From a checkpoint of a small mixture-of-experts model trained on Wikipedia.
Size: 14 layers, width 512, 196M parameters.
Experts: 24 experts in each of 13 layers, a softmax router.
Training: 1183M tokens, 9026 steps.
Below are experts of layer 6 (counted from 0) of a mixture-of-experts language model. Rows are named router (the router's row for the expert), up (a neuron's input weights, with its number) and show model dimensions 256-383. Each number is 128 + 32 x the weight over its row's rms, rounded and kept within 0 to 255. Numbers have three digits each.
Before each expert's rows: "comes after" lists some tokens at least twice as common just before its tokens as in all text. This comes from a sample of Wikipedia text that the model never trained on. Tokens count by the router's weight.

# expert 22
comes after: "\n", ". ", "\n\n", "However", " ", "4"
router:118121136138067110117187174148179133094113157131112159124076186167095119214159132154104114101122166125111098157167110178100121131119118109092149098139104101083144089181080136147154128136131130180144105145104137122112165123138140181156119161157135122149162131114106076158162106147116101186094129126124092142113154102144139152174163140122175181091153200135161105081106133082182105121102
up0:113106099102108139189124130132049109168174096098162177129089168125181148130095083106107174105184104182084144104097121074093164110150222128056109115122163168104105161102163112167197097118124115128149066121136128129110085076117147138150120104102146142108171140163077147150131157151156103074173110098112080104157098155144112122114089129155154164115089138075096092167052105110149127077116

# expert 13
comes after: "a ", "as ", "was ", "is ", "an ", "one "
router:175106096128136119118142093117087124072136113110172162142146073064119150108129117135112156140077077140111102069121096104117142078146137149137128169093084119132082151147092175099124133123147077121151107096104061157110054145135146078170183100176183078093105178092111155133163134082105095144127111151121110106093142130105122078074114122198159147155171110064090154106131197139099139118078
up0:137158114112080146161093214124126101117141108166102147110151159190218069192153095122137125168158181096171130080126157131147136158133137074125110135104186134081135072097117011119124120066144217183077124101084138124103106157161124120108116166122058133162178120199141148165104123156093144092154179092108170130123124130133097147142107157132113234166116121098121147080123127175101085130168

# expert 14
comes after: "\n\n", "on ", ". ", "On ", "in ", "at "
router:169122141075162097120137159113177113166150098161118131121061133145145101175102159165132152110114129105111157160066165184113143098156133157124180140135068089132174066087175102139150091157042064112145153150102146138134071156096149184148073165107167186160175125109124146093090157164144085135171117082157069189111092140130095128130155099129155089155085172117140115162172084110186173111164
up0:133161117113076082168154173147120182157139153165144150121102101151114136134127072136138201137162142095134136092141080151108176107154096096159134127171077131141067111137137141098098096113140085135114149105159084091086166089118206123148099149129091148097097165125112160146149164146120152134175169147133151109107036090098195183062095124123059109115150128082129177108084163136093117156161

# expert 15
comes after: ", ", "in ", "(", "by ", "from ", "August "
router:112097140140133097139102161097067175142123089133120180091124113157166075172117079134112123138107107112117158127135164095113181154080159163145154168136129126167085098062155117150129112113094142138134083106134107141067089075153111105103147126127113145121136167064105140130168099112102139118206125140121084153164066156151107165122156107135102099112094175146130144175163167115142140119093
up0:162152120120167155115100202088176156104118124109133129126098119162041163147101091116148145157079140075090164127101121119125166125175116109089138183080147060126139113151086166108118095157104157120116110133147118112086143090093087213141141200080086174109191153170148114145170173159148156133156101122116096060100159096162168131162122117121096145058120092137109070090105108137097127111157

# expert 4
comes after: ". ", "The ", ", ", "the ", "that ", "It "
router:162122150114060153160164140122084091068123136130150108098109114104134137137148169146098196186138152127125110017156147163085115116112151111140140166136175123040085096167135154095129152126183125162135175127109086187132110104183161098153155117093131082136207155067122144167125059099131106129178098111092123111105197156116121164114168141145126130104118164119151133148136168090157095106157
up0:121088069151181138113121064136125163103142116103094084100132073104155108140129133118141117110112079130097133062141144123089117139120067075116075168137139182150185192130132145130174084136131174120095140146115121105138140168052130145114119155117147171143077027146112174168093128087151146141170178091124150060109154109133127141087131131063134096139156120137144093167085084150119200142160

# expert 8
comes after: "a ", "is ", "of ", "the ", "with ", "as "
router:161112129139054158121134157116098153118157114106155150065124116119131089128086172075104129190109131139117121105119097142119148164180154129084095128075149148127178131109120139165162140140187085156090160085112167140109174118144108081164117142071149139117149136099110086147140162071130122138186128066071186084088101142098116139100176156141128170164098093085096148126167175140110166131150
up0:166166167094122155101153194142154158097105083154127125151147129079108113121089122146127084100142127110140135177099215101140091125143145124118102124090113145137110073109129148159096159140081116145134130137126152168150141096097153212154097200144166175111130107111147120147122164133096124132155136112169096122145124157133090115172111094077125089155162129171129174175143151121105128104068

# expert 19
comes after: ".", "\n", "=", "==", "by", "\" "
router:180143134105129099185137143125085154098140091135115144144124159152129085165119088117161135178098140124207106197095111132151200111135117084131101164155117123124129078075191074150129109140088142140123088153137093146076125134144118143106109080113080126127102101117100081122161086180115105136184131105134067192164103102183102109142090113152124198117105174086166093146140147133103070090098
up0:142141199148141098119145156188163173131133166108126134157142116068118159094140133201137129128142110172112133117155200098127154121073183089058172163072122153089190080173132127137114211109140106159147141096187163093147190131124082114101115093149171129128104084147128189142123190102126120155122125088135118159084146114126114112175114096117091084114152085045062097129140113118054124144095

# expert 23
comes after: "\n", "|", " ", "0 ", ")", "=="
router:179114165147106111122146185134164095135073091104143148072098155114162069083130098145077110075186134099120170183154160100115069112138184085067173067116129117142133141146106156182116139109090064106156144178160156125131139119163121081129159149168069119116103146134087138102137126100157158127098117104155154130152118112137086139190102103119120073108109083078134133153186116139076088171114
up0:106148065092110073182118141161132125142159146159138093150131102142121095119165114104138123174047174058083101103096097135190151113157113110149138117148092116165113075189128129158127106127150115109152146142101153121105057139069151152122121075082129156053117148118147165173159061169120133135140164076133145145100132091052140092111123103207117126172101168091140132089091136113192182187157

# expert 16
comes after: "|", "| ", "\n", ")", "- ", "; "
router:154099085124117114091092131142090166055127150134192108147100062084164135083087084166111073086057152104132188186131173069147130092172134113104143118161105147137186107153181181189115084072108177110157179227116108136188093096162161164135113153114103157139090159171123142107126131100097115124137138105120172154138111068050101152118159163104176153137108127081107144112126127102173109136162
up0:129150127108101136104108175139172151222099130156151116120187123099116092098202057177120105181140139156135104149125176178193156103105140165075136152105119135133100141186137073075190168118138075135098129143060203184137068157140144122138131172136099177119159171133083119084110220088124080119128142158157162166090093162159140109160080097097145132150116163169147048120126137114140171178142

# expert 7
comes after: "to ", "and ", "he ", "was ", "also ", "who "
router:123160107073166124145136129128158116133160118127095129100152120135164077059089093166167090100152107098081126134170149191090177136114059171137093180122117115098120121116062154133137155130124167174123186074135100112117167088146088064128099165135084080113131139141090155097143122117087068100099151112121078160101128159107082089097163160134134176147136083099077090155096109159079147170062
up0:172127091101085148138166129156132105155159102119166165154119095130106139158103131146095142128130062120141114099143143169109121097045129131092203083124091093148130083126141145114118154096175131121163123128094094159138117139122136132061178106131133125101084095127081119135075136134149115165164162135154111145158100088067136174094031211160174119074142127052162153117123115114117123110169